Weights of a small mixture-of-experts language model, trained from scratch on English Wikipedia.
Experts: 112 squared ReLU neurons an expert, a softmax router.
Below are experts of layer 3 (counted from 0) of a mixture-of-experts language model. Rows are named router (the router's row for the expert), down (a neuron's output weights, with its number) and show model dimensions 0-159. Each number is 500 + 50 x the weight over its row's rms, rounded and kept within 0 to 999. Numbers have three digits each.
After each expert's rows: "comes before" lists some tokens at least twice as common just after its tokens as in all text. This comes from a sample of Wikipedia text that the model never trained on. Tokens count by the router's weight.

# expert 71
router:526477543447445460443512452470440493556488508525485519590432507516530559461501469525560558493472573518438508513460483514558537472624450432445521508616553523547463520425528486509450514428514540496520470572537564612577456461556539518546501486517508543533493433562544569522535493614391549550556448549456564504526458529483418486572508536585529536453510458572511466430579465346441475435472493555486541509557449556432471385482522475515532502522512495450459484558566520505421406424406436
down0:458556458569535529528465510536514474477408519611520532476483521543466484518634533467512543432473557507473477472593524434580535470479538522448511421564482463531523459475502548510574518562481476485410568486523510453497543658571452551556498531443505535472473523404546593546470486501509570551407484506431496590497467447594498487493486479473481508557448495483624484558580540353524370457430543462520522603461469492502514507563540391541516508444544469490425526562490569461538588469481454
down1:422514438528459460448491411464549531428560466589510468533514523478483524469567525594638539600489561511440623531502531506583492422550510500611544531512648440509449513626418480575406472488527498518541494484463528524490541535463539556504484567449478500507473515433519425559573516558501516494437402423553518609600448544528478531436565498609528410504540494538544431493559466517432509502469554551473522496590524482511497531560528508566525533485377506535499520519513490434503490520529617
down2:594500455519557479568533469472423516503505553576530620512530483527440388488581525448505443477497519425564483501446565409544564539540392505593566422558506455551540440459510523517495476514526513592544508409513516464467477395431448433506445452454405507490527435511536557459581547518490450529442577510500524494502501510510477401555491422479492557474409504448546569581570519517467534399548421531618514549533554428523454514523521477546407458525552417490392492432521548489572508535439541
comes before: ",", " of", ".", " and", " in", " ("

# expert 18
router:487436497547529498502469543415481495453497585496587525523484503450500453455478492603455496514487544457588441541492465450525459440502590569549478480500513482518523495463456557409553522565520552469522463402388520467474545548439545573490479482426455492532497558515545556542515520424599497568486432524517485454536428536507485536434420514409521511474566469547477576520482611534508574480447460493499597523528496505473507588481486528527482506482587543505470488556523432520498533481577604
down0:479505576533444460426452456502451544484454479519634487507558450461483514466412495533443527471482626498495515476487480546488514545438521503482467495499457465456422501505450439465506416451570504385500543537514499426533504422451515387514570566519474520511526539506541472487547470449444512482548442454471456496549506503476553472514448375494478503495436535452529594644508521505452454535464554557480479553582468498466539529568454470506579587527521640533485387536492481419496510515514435
down1:471571512528436424527302497482580599503497440427524508569474486475495497541492477351531526528537465545532500478609475517564430455553468454473530488530521587425523464472532493467452482582488549508549438476464417442522565385549420445443544512534571445462555456547462541424443468497500500492469459508400405472376451511452469571457522534359490481555565485454561461460543500452388525559438566506456463552517516610410476514470625489486508524466517414540489504506473437468489504504536565
down2:589519482501438526590492515444462439546565525495464478519532567511565439485410529554464471500493509562477560438440503403562566476488481499457568389528513512555484453564596545484547548475582502517493458510471533552547512482463485534497513623489500488468499473483507567479432467498558562458459495551591531466475530538548414415548482430522438398524495472571396504470584470616556565554485517535594509530471546538569454499380523472456455459563488459478535440551567509486564487465520536
comes before: ",", ".", " States", " and", " University", " City"

# expert 76
router:581592523527496521478483480516526460549530538565495473461505399531521445492483453472497504533464461457463440484478477489572552521493421567579554523522545529546495562511523561578453416448548393374500454571553581471585515496513409491578423554475494448569446579504465536566501490469513467529425524422556411542443562492445503524482520520418489443598520539443457476537469585433548441551450518486430446440423518512579597514576508525554515483490439548554510553527477552586466454503523588
down0:422398447501548545557501431502442438514586430416524489480542441538521520426444474396515558425470453472447373530452553509473420643529451512554501524437474455553413450508449480463447510473473539474470546493450360517606468452536525524522547477503652474506516466442552581444547603467497546495520529459441522562467473569570498423549533539524564524491458478475486453538533530476492432515437421455428538564415459475535521480528510498472475493439424519488416530533492516505408456445535482
down1:567494382381565461553489460465495409557509508445534434545520494475440482491408556519528514530529518451417434526582558498461556447576516510533579476507543486464452492488441522594472619490536607462388521585471458480490560444536493492532423465497536397486432518574472476515418557460449467554476441443504521508495491504585495478429579481490498443470532554481510534500479515545585402485580488495557598542515454490488539511535519412554457502460467510511473556502428522504469471513549463
down2:482478536475497448532551498502549528480523510518481472527499535444449595608474505468564462546470455499534474466430548520479492466436486531542460577574490512501492558459423574554455511524546581530413521479448469455526453453541497475468443435623508480441539553460511378496557505515549559556498554489412518493455516487470587451544676450522480415548481527549490585550499381436543518532575492504513464477574545447570601545429580579512404506534538553458441533542479521478465484540494456
comes before: "\n", " ", " 0", " 1", " 2", "′"

# expert 29
router:624537591524470521511545539497487445460464576561468514571559541506528529489523422626450524441533498560438514544485479576452536489544517444568495490550557508502609565532520456521511586496401526543567580454558482520519398484452487502512468564491459583499428429468417421517442508473514522585467483558534461597531574469437427624488464530528456492484535570533435576411417563553422472456414511518537463447502442525481537544486493483518468521467501521523521435471497445470468517529572514
down0:437450501537545505486454453500507536518534488463533478431497466370574556470488481471504482549474476551551470555474553562478563479517509521423516461460601493433521614491484488471536478561431489493537401566517516504481551456532535562507511473490477503501513374512488484473500506503387582549430495501426414486540431505479557528467406499525535535503581486416526478458458459544537510489501512452489417512517558532453565467579506491558515479502488546498567493506537559420498408422461470
down1:519495563438438527387458455472445569486456494453492476513574378384489499551513637485462540494450586416436527412384488497531551496475490509511527551503495493411506515536480488473562571475504496417390519475529573431534459501460502504521462481594555488583554490551534530501474564508534390523540521526477462469502454462466550436550451496415482500518599416452558495492543489453594455528510507442457468472537559481421433421492439535518496449454508549441495532545484444564537432439508460
down2:506472401447481515417550504511575560454603549527503527552470488596533498404508451471438502502503498498480470417469584541526485518492382493662567522517455542502382502412553543497501560516500436459531489585545514537566505576547510495526594641493544541518483459517508557486569405453479598540444461464488536354541490571480518485493500504520506606449622524580498446589431492533412453421475418508496561519410377468552416500491450543509510478446518525501440417512521537484507480515529381
comes before: ",", " (", " |", "'s", " =", ";"

# expert 72
router:534553553437537522442593422461482474502510375449592521448497539553472526593474548581624425472466472526484508507531520444524378494476542566522488485463506492449518536450568530464559494432552476495511468475477493478561495519426553499465564470596464500406539570585465561418469420502493530356506444496438501509453576489572514543464511614488499472527554464422539483582547401489439530510501465534527539579543539524453475494433590432454466506578453478478485474444535564477421456512558459
down0:482633505473594464519536483524545419551490595454418533471464430482501490473429578568469499553534464539552444442504534485462480544544536433522559506448547532517459437480563482545370474488592508521541537462478465508464489567498452438468518548544492617478462553547472466464575487503499446581550533491536513485472555559549414432454546480464446564522489571446560448453527496495434532402497564523587500525505526495460509388459441543497511446450507449459658445509484459529552431572483464
down1:439451470523533466578473481402465559501478481544530575440441492464544561487556585452556526562556481434478540576474551491547528539504484514500432519443531410443456446561450483463539484507503397474459469483596466472523553492485527559524500377562555386436490506482570440414530453441451532460481496492466519517525519550510469524487562480488469446477436499508531540517569547497570567513459475468477602416499483493545469487477485562455576499590586512503484624482491461546492516427490499
down2:565491516578532575564531517535516457507608569488458456524483477605514368423461557482450478470509545449472607529434561452510539515418539527470552462469505446490403516506418562392446600476474553481564528460517556463498575487468449424542548507462533490503518493448497550487414531582486541424442553522508403592432428552571486400545545469398482493501395505497557476589474478549451455488526498470500529533547544469489524574551532489506443493561521420423465539464415470420474461394458544
comes before: " the", " a", " his", " their", " new", " its"

# expert 65
router:470493592451562440439579586518455446451404537522536544450459505543478556483504443586543486495507620443535563492412510516507567546517505486514476490562478554409532492550496450495464509474538564459481584494568499484598537423534563495570500536512548543467494452529446577571511506501473548466532503511501613557554464454591499590515503439519459484537474431557600450569498445441431487480512495493555474510554535517569552461505533482521565567544465516562464507523461507517460513455494562
down0:488517494464491530543428536495503490582565451457605450533503468535500442415436518515438471501455490476470544459578460543527533506434399485561522469494462477551578531460547527553547489423494599553444524554542534564457546454414499502480585548540564486505502471534577609583438458581558560526507574462573475477440546517492454526466542529471487460502474420484499549406398363490546435569457493470569572475476559525551501508485369573483475468465559579520480433453569495547488482412560640
down1:508518517437467489528561517398571540486584502471514471451559449503537461533468443592529439629498489531576482543481555550497559551545486469519519504512452524490465366506574512469490451514493478426551470581516491468516464433571510524500436539418473539581563489552484494407534575470552589455534565579433556513481438551474543502532539519540467539433446581494415505418513529551461576523554488501536403474532519429545455489523475563614462572531574403494544542526480465549498512442487505
down2:479479502553552499512508479638445530507421531473490512425494509489500547553521412445596440495448531441479441546581568453529435471510538510423477596512555589467563472396543441405528575526507563499505507512445530512485507546460443494415514611439580480483465517457507533518474541605576468504514508599432416503453472451494521488530517493458475438456419473453565518468410473559475543494555408399490548516464489561408512502456486550518526571382561474448559455529433525444531539408590459
comes before: " of", ",", " and", ".", " in", "\""

# expert 59
router:488451592528499497473590493555479468459442612442578463471510539488562489576507593566469545497583482519483606442408597455575581568465473534484388557496538444428434484555502429523531518481595531565539451509534511518492484557581483448463513438538562529432429496528426568520518573549548430531498459559495529489462457543552514515526456553473517495466440462540567492540468627550521500520524531512463443466459549560467519578529494453513513485474382582493552467487522533586464457445484485
down0:545524553482440522445554453494492539577521464559436566454547482444493582517514508594412532501448524552500484507477511506532507431469455556428602483542460502540428458445449427438395482478491406445491542538473456518594555489459368505511481493525401435586523574537571402461542485332520424454527521542435502438597541470457446526464530561514497454533513562425483492594567468520470491551470464465523447587515622566537433453572393494572463469466593512458360441466512489526409499549547469
down1:452490532427533417490499495500525519527465575413490491533474547464486494466516479500509596364500490496499497511650493544442480560561538466444515508490499577459493484551436592506546500531535521559447451526472461439491507515592536441417459534502460578506495496454503490513523474521485445508592418582522477492453557514541581345510442390497523477509514529525440507527442508471456429607620517575560493571574397406458484473483527545548550485499499429549391528598456524432538473449508468
down2:531514440395365537473504492469428587451475573546524475468538499531461394453467482534530492469498497476487589514488488408507509434465565558528541480409523572470481498409386501487558446514605460554455455517501494409516537547466525543445437461492536528546506525472482464423510521476519568481517546475445556524595433550489501426476477505435456514420427487510489542578472461423548431437454546563477483451559630480553496521386372453529525445481488544445517511404506511501501481521536492
comes before: " of", ".", " in", ",", " and", " to"

# expert 28
router:530474406550508471481522550579495520533463512517565567460519490576537500428496413429444550553493500477510490547563477448506552538543488411491408583549475426526573481500506436518453453458539455440437460572516522459474549446433425507545468503461556510567398503547425433424510417475500462454442550473617528534552548438418488500434561392491571504480535602496502533545499562516522437469424580441536507425535451495454473450435509568442564449424592486460465442511551481514489442462518493
down0:468421471572461518472592463459431484439585546533417514472548483537485469462585496489399514545411472446424517514461422520510413556615567453459556529518496430485491544613525473485558495381498520615472543508425541525539506489492442351512563487509425489457537546589486512483540556541481469459414493547478522506557482526486537492464533421492428537470554470502509455511470611490426479585462529598476447540481486513475519504541564455574453591485491421526440559506449559527436564431454456
down1:524502442470526553570586522508441589521530486458541413522533382509537428502524449520552499564403450554542543428446542559505556498524510508512523505652526491506508486565579579516385544461521495429429523569509476581517504550527483525490430527521439502542586459544512375542477443555488493530505606531539541546456462478484515489516512496453585592442481442519435498523504426454531552476521517476511466562456564465415533465491539564582517527422472554486498527504485487529450497423473526
down2:527495492537548568497495474558405467494527638434571539363543417471598500517541490536461375529523482522462472490533519525554515544515555518496483592480475547511524522503507531455551494450518475524445455431511513567538523459549495455524463543428480525584511575559412416621431468545528553541541538572468497538531446543434596515487504484502446554543529506473486451477508429499549493416505507534454488495486432574437496456538498489499453467518493483509543443478478463430499440515440505
comes before: " 0", " ", "\n", " 1", " 2", " —"

# expert 37
router:428558438502510435521539547504451422419529437546506499396462570439573634530506378568549442485451477557480475522448479445542465506454520472549441527604490499412559461421569508440517573493550530553428443560478506518538465530481440512482547495501448577440474607578526539482427518449454486461468513420578547550513541447456506537485492575487594521539557514530497481479541433568483469579500380570533509492597421490498433507472576405501531480575449578516507512495544502438436428571491541
down0:461534437518501487495557547483490527487509483536441531412517549469582571446491502489507428491551424498538525435480527571470516471548503498548556410536387478474546503485453531427552424485391455437489511413466479541465502528524491497460480484474471376497442609539484474510506551553489488589446498417406511481443470477540602490437407581503570541490509560441472541577420491537527511535471469520520477418507456505513464484441564426525485530448531530610463563377593422466514579499492633
down1:419558412530577418633575406477504571558507413462478556421488492466505457634491512448502501485498492466664528497497561507423460567504483549521525455536541550502403428425570512591418553520412495475578481431442562539531539502514503389491667486497481470598526444490484551487528477597605482510483502432507461455467458546499530465386497439486449474470473547544548526487418507442497505391497495457564564465547519594542556473494462512503543505555390502438401477453462420390489484533567439
down2:435554458540619508459491492460547621543473539557559463429521475478440550542468537468489500483602596491505431569427490521498474539445504541548581473490561512440469407426384582540496575401544516459567536413527504513526519405486436554593448448487469529406498509537538499509424518505453463535479436412528582515527485599389511544491462551457602487507497461553460448572614465488542510502558537548499456493480527426520549437495433404560516532479478621565400501541562524444554515467515453
comes before: " the", " his", " University", " Technology", " New", "′"

# expert 57
router:506424535467486559489509567506556560504448442531488456542485583530532457505514427516529474535421503513410522472481602528602495459479469608535521490524470397547430506465581475487527547463457441505498511435421549513444516432548531490488487478583434446469509472452439584517540485461445528508525592524405523562492443464496542494450495506470480586467448509520504516470508622467508554525429394437500584519388569469431488391484548449544377448501497419512433453557506473423498586462535545
down0:433467485506544469412495508500552493548550526553489457584642470477498508467447527457444461576383546471411554513450495486544525460509498506459508545469465514642502531508493474529404415472515448511542548404538516508436378464480481532501377501575549461445501512481562567569496420506520524502514471489485461572536504539449508555537463467472512495512552556592525526459519436503391455452453463572531442525513600424538463595477461593396524523444395485497467522385460383455542470513444558
down1:422487572542502542520403540501503486564501553515495460461587450558556524523446448447550450501604427486607404494489442475608470502510483439508455458437538455494483507525454516473457511468495466489478530425431570471500599520470406526496480497521416481489492495428491586510481445489453496522396498443522526640464450466539510475408539455480491495412442492500484554409320458534473413460512378539490501470511459461458610414554571477409480546461594534467494487492546520471542377610476464
down2:567480441458352498415503525546536563427648571557498394485503582408522477522468552489541526534478604600500472512525463527580474492557537554414451490503420489552533543439523496538362461475441500504448470560522569506479534529490431435586468471436475526429532527522438460529460554497515453606549520576448463515420483475492466494488518534510529488499525541496460458463532574453500410497462492509526538507546530426499520536555511442534529449491398495464433446435520460546555569526566441
comes before: " |", ".", "–", ",", "th", ";"

# expert 94
router:578480403537478489577571448548421531454508572524487536406543481510624507463445442504498475473540571491438526494604415449444516514472479546551408594506442399499541552542439464467473529495507440515418420576517500422433525565450473545464523577538431437521514532532461504537454445457558504496507426537522480513474493511450457472523572456536461500581408573415466456549427540485485460454365522478464441515464571496580485445480521464526537449429546526486444505523549542435553591441562499
down0:441504447528487444476402572459429541503498508577418573474488416454449455452453399604535499489535577456466572531465388530502501499434517552461523511509461473529496457587493486521530383470539503461524521542447570449482540361491453417524519435547494552448619468525535495525538419569497599529476493570523437579518558491462478488583527481386482418410583497473492548502505467434430422423525497484471556499453497496483563528523548547464492411556502456549431472388556482431461529373471469
down1:476408448394532483515572494443408401488483594456541446456476475414507443551526566520547513494489483614480497548553472553541452559436509500512470530510504462444541545519461490500576494450470546404502451544409552571451442530450540546515590550492481526522567606495537484538466447524513514493660567480539427455510499472489654555504550484504525430521508443543594528525511472474508566474521430519549503461512417512478506488402459403456500469495390546542475493497495462534511521506560504
down2:464512435463427512517413547523477575553513463614491538562578464502548481511554464503521559394437480429495443511566505489518537521556596378430420518534472491482491522513412447460471540595453514523495537501599553604355485496459442587451427540561592478448506498498500475552468464547477571462459508488503444387506493480519485564552548493559514477522514498479472511531423471587542524460575408592528475526500437542420551449453450534558480586555455464419484480531541589512542508464566515
comes before: " ", "\n", " 1", " 0", " 3", " 2"

# expert 60
router:464428432473458522406553489457535479514442472425572375520461552566545541449533514558533521564560477563516590447463470446537484438557566357416521471467437566446482535455529485550501456463560477523421580495453440484555490564611437507459578582574560470481526493488513513551478449432480427488503489490520465460522431468485481467449547565483480522453492466530464557393488474521544570500573574512458486503481499416473466539435473468450512540445548402528520564530507557469515445565443470
down0:486580567565525557506572487544438418465470568596468449592533445511498493497494449469534493520535562563521546496541493451539484636499444520472508426508388537474568576562456496407544484516471581443527449569463595539427454560432491442554441513482532482507575467552513417472465495568409488522509463490447519567495478484506419436560497476641582537522520398458481558516526497519530501458512530562488404583550525505447439424473566532507513467528544510531420505547431535477500489528493535
down1:478439528538414506492459544436552451456510451509509463464488461441548488488506525528463527496476509534525634621491526447497477453524414608551380463438518485414548471508592525535503548379494544494582516460464506506476520537489455535459410499576439528491476507424463570555462572423570503415570580433495491409574566461565389449450479554518480549496541475460526478515416505454499553507522486430444555490507412527402477515529533555475522529551583514501566516403515447479511594449548502
down2:510486585451472465456473532500499488519463435451489496521423468612477375510491559390534398501386519523534556524385435442603462491424474417494538534489556520491464556578527467489466462481474595515453508527482508512507535430574477527484491488478474471454514477570474531463512527576452473387486540514563427445490439440523498510544567453492482498503498506528531544539549521526405517442513445483584553524427511468478443432467428462557508471453675461514530475472439455424474512570454422
comes before: ":", " of", " by", " name", " information", " office"

# expert 20
router:516484581552559469498560470500468561410472504526604478542592479451455533463464514532454552581489565486511451476544502555528527468535497474524543468406433561523497591445417530439486480441425486585473472452530481507449500492534417465472583493476509372526444597415577506479442470533398541547538557507413505491520529501499495469556551571490541544526537528447444487453465481432527538534521578511522454532523597399478511524535480464588461407454467390526544572550505432494533474475455428
down0:417466552435501397487485494588519460471482586401466487508526521532461437441482466518526487442424503518460485501537589461626453385610490450576413386447498441567513492527484468597561547559473523518538520479474530382472458439472436469475536515513524480494489617546483467446520501504476499555476497459475421477482446434451446554461574553495503516513491398507443494471409506449576458451485435420523562422465394533468404505573557462521461525507611456378429530410603497524527514489458484
down1:591542421547527518444506554449431437451534556475567434509417404378546536454457486463514499534478516564475457552426542582454510452537561544526465507461503496479524510408451567458536510505465545506585513513556415485503540535562516555454509478470564487538533542530562412467537504486482458435544582547572448465439475451543649474567533497542461569446503541474441579487518505582450553583441513546537501483574475469546565554631555496529507461492525527430552518590528518485518484450547518
down2:554362443568534501578519512505457517452497416539434552562428435555614545497514565557548446518508551506544506488502550485478511488352565488375464507472536593482538464542540507418447427484589508470560511436544485424452434547499478577542610466465482457481443485463469510481545476481510640459443544509460437476552545500527485488460507495465494503412460470504507493495446596551529445551679595515544479505453545499434468516487602490526464477534543513508572490465482509454493497517456532
comes before: " |", ":", " /", " by", ";", "("

# expert 38
router:435526449501525463536531590538451501475594598547504513591424519475455569581459427487546514519507429577583493540437486547452503533521622482508499494549532547488526489473519452470523609415496523551582541402514454578513445542473570496517454492419461552534518557508484484459433444564449561439455553559608573530493592423487486484420495488492495498483529554535457621469436444558460548408395446450520457475572558439449595508452490506569442567441563493565498514434452553500457512406575513
down0:594551521554508448554480489488448471550461428569524564598398444530532528540444471450509509546608433460487401495396553447557468433522520625481537521404488514561489467521503500522499471446531628517534456504546483428454597490525495502535472450457505548498459504481516494501521516571571554500525469534530578462441509518492436426515446479540547500514489478522546527431534428515546602464506396558529534472519569586405589441447401563483534549443473510472497440497519538402496527453541493
down1:521556509474329407547393490526576593449535509396409526391471540398521507438494437531447514500448503497504506517458415497505535494525526570470588452518520478509547448541509433478416458435491574539617492471467452492506534565465508495506515489467527432438474517555482469458497499394509529438561469546484455485518484549518474589424538504545562596462547504544459538555441586484487588406431513560468379607511495469465595509581510488464547461424563457557391524505418530548437452451485559
down2:477524521467518441459433525502504462531473451388367534484536559517429477530456537480495548545443458485489493489363636518579502543491476492470520524607376501525464569471467439442517476508454409509559421498453540486443472513366531524490634496450451483493505467448506520489485533486438521428566596481488448499525498493544477484507537513520624541534442500477429533524476632492482497516494537428609535495433527468565480428527488638551481501519553467596371491494479503461485501654522475
comes before: " was", "'s", ",", " (", " is", " and"

# expert 11
router:472492550522492599486568484564542581443430461550444619456541541566555508622483520418546468597471502517526435481465480529529492571422553533608511512535520452476479519458482496460596539495469503533528484583479492493428432507478474486451439445486466497411488536582456567375485455468502505366524509488500570452460549525496590546477479566451504596575561451506575476556476427565496519493588515465527475515543403496444506571411559411515449511515519607437459497441577487460510462436530508
down0:501470496480465435555490457472487520498476442465493478503495437581533433540553432490460472474470499569510546536503537507478506454542513479452461504472474498494544601527481453412464519456502496608477556518534498471516456470515540488489451444595425531543498603550538425490415581458506502388403455603614616466465479546500498554346578528483501515503469557498368505447516432549444429416585554547498478433565529428595448440459508542540503471477600597501445572493459425530574494528475493
down1:518549560602380481498459443444488452541486499437449594535512444459438500513515517537471569539557451474461461525445442533467518443563625464433491537497445518497512564540532588473500480480480475435489409533514534479510514441480535483421450518457576395483497446380571483543434498445570461441526383451467460487440533478507420517527515596460580555536570466386530456550413531458544527427529485476511486551519525425561481556469473472508434475550509601523524427598489506585477543521520566
down2:428367340446541537503474571526483537509533536520523478448489443552437553520479503489513559456556486442513496470563476493571522504495537488539490579502576424447477518485521536516411476494475582552537513584507554517536459510546423432527503517466494525431457475570515624471600512475466439484480462430473608468515579580539459529471471490496588550547511443533455505491454481485440534465483546587521495496506573514507432616478510491539467508452544459577417378531476501495471457485570567
comes before: " the", " a", " his", " he", " this", " its"

# expert 69
router:499453458430532572500525513548502544423491478508462578527568463435508461644404452493583533376556462467429518579456483455574460571515500579509514437589570493496500505491499566500518556554484500442503491461440534479526513477477542424526540493582426484398542524577436462385415483447534474385505480567549469473488499525506549477546456526446507481520518456485472531561471437578532589518585486451536550459477411482508449517454530477553465459495486614404453516472524434497531522449548505
down0:463437430527410533519493514511586444421584442626426461515469589482430425460412511557502605457590516409548504502518514460558547514436464562610438476484485504435440540458502516426535496458472476392567407514485473419506568492539405497465541506481430493511473482501465507577468462401503559505461464498544472542511521662538480474619521509497415537502531519489462522477524504523589541523486421624502487570497490493477542462518612560458560496497475465460464465504488558530546494482509515
down1:533460463450396598603600503478478535567485445543539555489533543494511486406492434533440455582541513475470519551468501463540497471519508512567504456591498495502503431547459480500520522515458483516504438541553439501537483511520474514449544485442433534542553444534500465504505492401479513452503594361454529476479540521536550499465386421457497547498531614480451466488500549486629494529482523544480505458527511425600504607577581486484524455529469510397449459493467476542463464485548445
down2:433427507496519557522435473527420568505430530434469492508391545490517530602539500510464518590490438393413534445562473512546505480474470542556476563486505413601557483529461483540434504547510519552478522477498574479506523447569492509474491533487501492551495454459550536455510450552428447540555421486503519499531545401593489489503506443594551501584533509430511496532563542600501490490515522525423509453444559529497522456549521545538472522588506411440531498473487560501439553454546502
comes before: " the", " a", " his", " their", " its", " this"

# expert 82
router:528395546539439564476609508435478529556457468512586504520490469560492494476498520546478490610464581481485533494515443462537480477472472409524533546482513535490449408558522561557367532442456462521435451457550558387579483540428454543460512582464483452518540527424527435468452495486406571557540476414428512472445523529438584487583488483460521548522556450433555505390597452428574478588489604507561438510536560482571534394426553459531517483452503551588588530612455484563534412506481485
down0:493593518408521416520454495492506482471502525526465524403484447374510477492412573461530515485540515486544572489525569587506594538439409507482477434426616513472520482542527540461438534553553471473462487473442488527428530622493487514516499487541558561536503545417511449513506520563377508492564441546490533498490550562555499555521485449421513469496479509528503492511547434382558511548421441453537506490619556480509564525556510522467499441463495576523499483463510461514472497475483581
down1:465511502597507485484541543441417527408486488532409607509599522451505435448528534521501524509454463408481405461455517542450545574540456532436529464469535468557498511554415505415420550482407532512552518531413565541475458468491455544487455482483490410498470486507520536464542483493567473439462553566464439474448613466560431552517471493456511578535531553528464524467418414549460555489547544526590486454510524540535497514530520504578444558462491480538477487499525545492539430620478542
down2:478417544528529514558566501514496491470560565471538450447498494500387538468532451533540544558469463573483441466586462464511461544511485544522506495407480466518533433503486460405555444469515535507579460635499462564518500497534558549523523532590433494376559417457541473467471519519459472617487548448485486419498499542582550486454564625497616539548545518472437452468449486529511496433452482574531501476615457555470481515496403457404543560493580470487500485531431498591549523474586565
comes before: " |", "==", ":", " ==", " life", " career"

# expert 84
router:517437493489465461425514533527488580493468483494435463531439497498458513577485486636457564417452548576503407424520543498468510523402377572520527514536456521433419530488510508548462525461559473427574477521500518557482488451464621495481481504551515475513485533497448539593509483495507530551555594484475469475455444514468540527541494494533462530465428500585458510403391601570598515518494451453469502533432464419452532427582470413528389539519442462487437451460489466475414563453565512
down0:492539550479458504528469529505571554598509540450442499406459529432579569462588464543619516476510520450545526506456473489552475441433499465486524556521491455461498398537553554571419457434435517493422547473609526471603595497495462491532484431442510418505501480417499524513451522521604588460437436434495435431466530525428496516519493463497437547417505463477534529531516425581452559512442457492516542573564547522586493471505515474480569488447493473504399466471523420570568495448572598
down1:423587474367451478599491521483475508415571505477494523515431467435520477561430605487502444453548421552484499449543560487536457563558567454553512591446523485456493485451439468511419521546507440445484559433566542504475492538515512427505525518527464526543506458545587544447494480465442500437495578458619510509416485507532424500564548520500513460522481568433488505529517398426566437514465605486507609492549442524589463526420543461511515508563566485597580547474401478498493577525440565
down2:532460479537506436403543493516435539446501472465505486445477515450469479577503526527513557555597446439480391515489528557461473449452463562517557459470464446518474568485594517567491496559469540674475459486440553441429491473529513523518493430478427477465461491517445449530515564591508489469455485429552482520491442513489491457580481534520461561569526391536415543517379388536456494395493468561586587548472528517445467508483513561428461476492480554527466582488574503484476483486442566
comes before: " |", ".", ";", ")", "–", "}"

# expert 1
router:463435578586447447454401432418552517452435496465516413497442559410420560516495534454434530578496478439474575435466565545468504428524464508393556507487432559452451457468506606414491457530522442529466493458439438452499530417480573550438470506528588453565552548503564439577496469524501489454538472397542469466474449516485563523427505490578546567488468530490521587483414542522526596521473521487470423530457442483530410405531429546577409514516521525553476519565516506521488549532524447
down0:447539428538575508510420554485495540539492449548464536501482434358489518584490518567523455370439611515430488503449543514449454468454442493474565505450449510464519473558488509494434581511630474465479514497548466506500452485402552492511457510469555618500549513559504510496523493437489508558568550411449544499487409417539585507512439528516515495553550530459524482431551417547451434533466497501463497460514537511479453482537468469508459551470480605513529478520475552440440504559567413
down1:488603426564489519525507527531587459546513416443537521442511437463494508563435485556480481595480520506423493516487477478497549401445474512487446470392385637512528496551575437396546503539425428473514476485489545510490510513621496580526596422522496420519518490553499377541372549547571535575469504483601433530508560469490461564513469579526552537526486485565414518522438576611426510464393530541538510500421445500501539453533531519540412504500464509521416514462466471448520502464447527
down2:465530537506487411486539485499531483453529622514470424607518380491491489495523537444555494505549462511425547486446491512455492472475517521475388466500477485530535500578582535515528446544583584493526519531506518632487470526552526509492531485606561488533541528549582439455499476520571488413549460572445453514436609417446442404484444542502569448476426572521463557622526483453456457573476455533479467522397454530495422484404533473545530587493588445517573441518563472609554460521552560
comes before: " |", "–", ")", ":", "),", ";"

# expert 89
router:509418559541540485510473534550445490471538493526508489534493452479503517417485561529434506585493627433451533456563521434506497430554447474602494520454539589478548555418437550576435525527518469514470543509638374416563438571595493531461575463413496470580465506502534501594455582496438462578482516511422584585377427515524510533578464433498431437520582451585520513422571404538455445453466562475449500470576556445502452441501512466523537504504349499518487590428549537546532515489437494
down0:508440584470491479535459501503507455371442469407449415600451470453510466491491404415461525483461586527482444457459492535568535463544512562404523505424441559483533502458441483490596536385426597417466532530572603568525469510527486476550547471493554447430458516488495492495535539464600494397553542596526514510559474496544492526576581476571464382533544430552501474489480495480479480529633475580439474455547513528449529471489523538473526422478445542505517485443465480644499525515520482
down1:449449566482423515531473609564461440494634514484505464464514499415506493427428474468530581434460513494485566462493500551477427437487507476524548550482512555437396498541466561526435480456457522533469625478484612452503449494522480467493524382447459529528415518552435449467531459583497576462493529468528545474521425503527484416494490533490506571518441398488560479481448512506559426453441549543462526469592484528576531504536518566580511430390502505426554438570614509437484576468563453
down2:515469444533526541459427486500508571454493415529491530377530484460528384472525496552503494393521645416400480461448514505494515524513525503428502524618515462487484505373472510509607487483567515445459580482461519504463539505465571451548440415449498405483401529456566455441541531492414435488529451464522570507514467568531528484481455452537557443353525424531393446487497486485507507542568447545603504533525437508493549503547525471528531539569549357456519544511483490554539479460542485
comes before: ":", " |", " of", ")", " (", " /"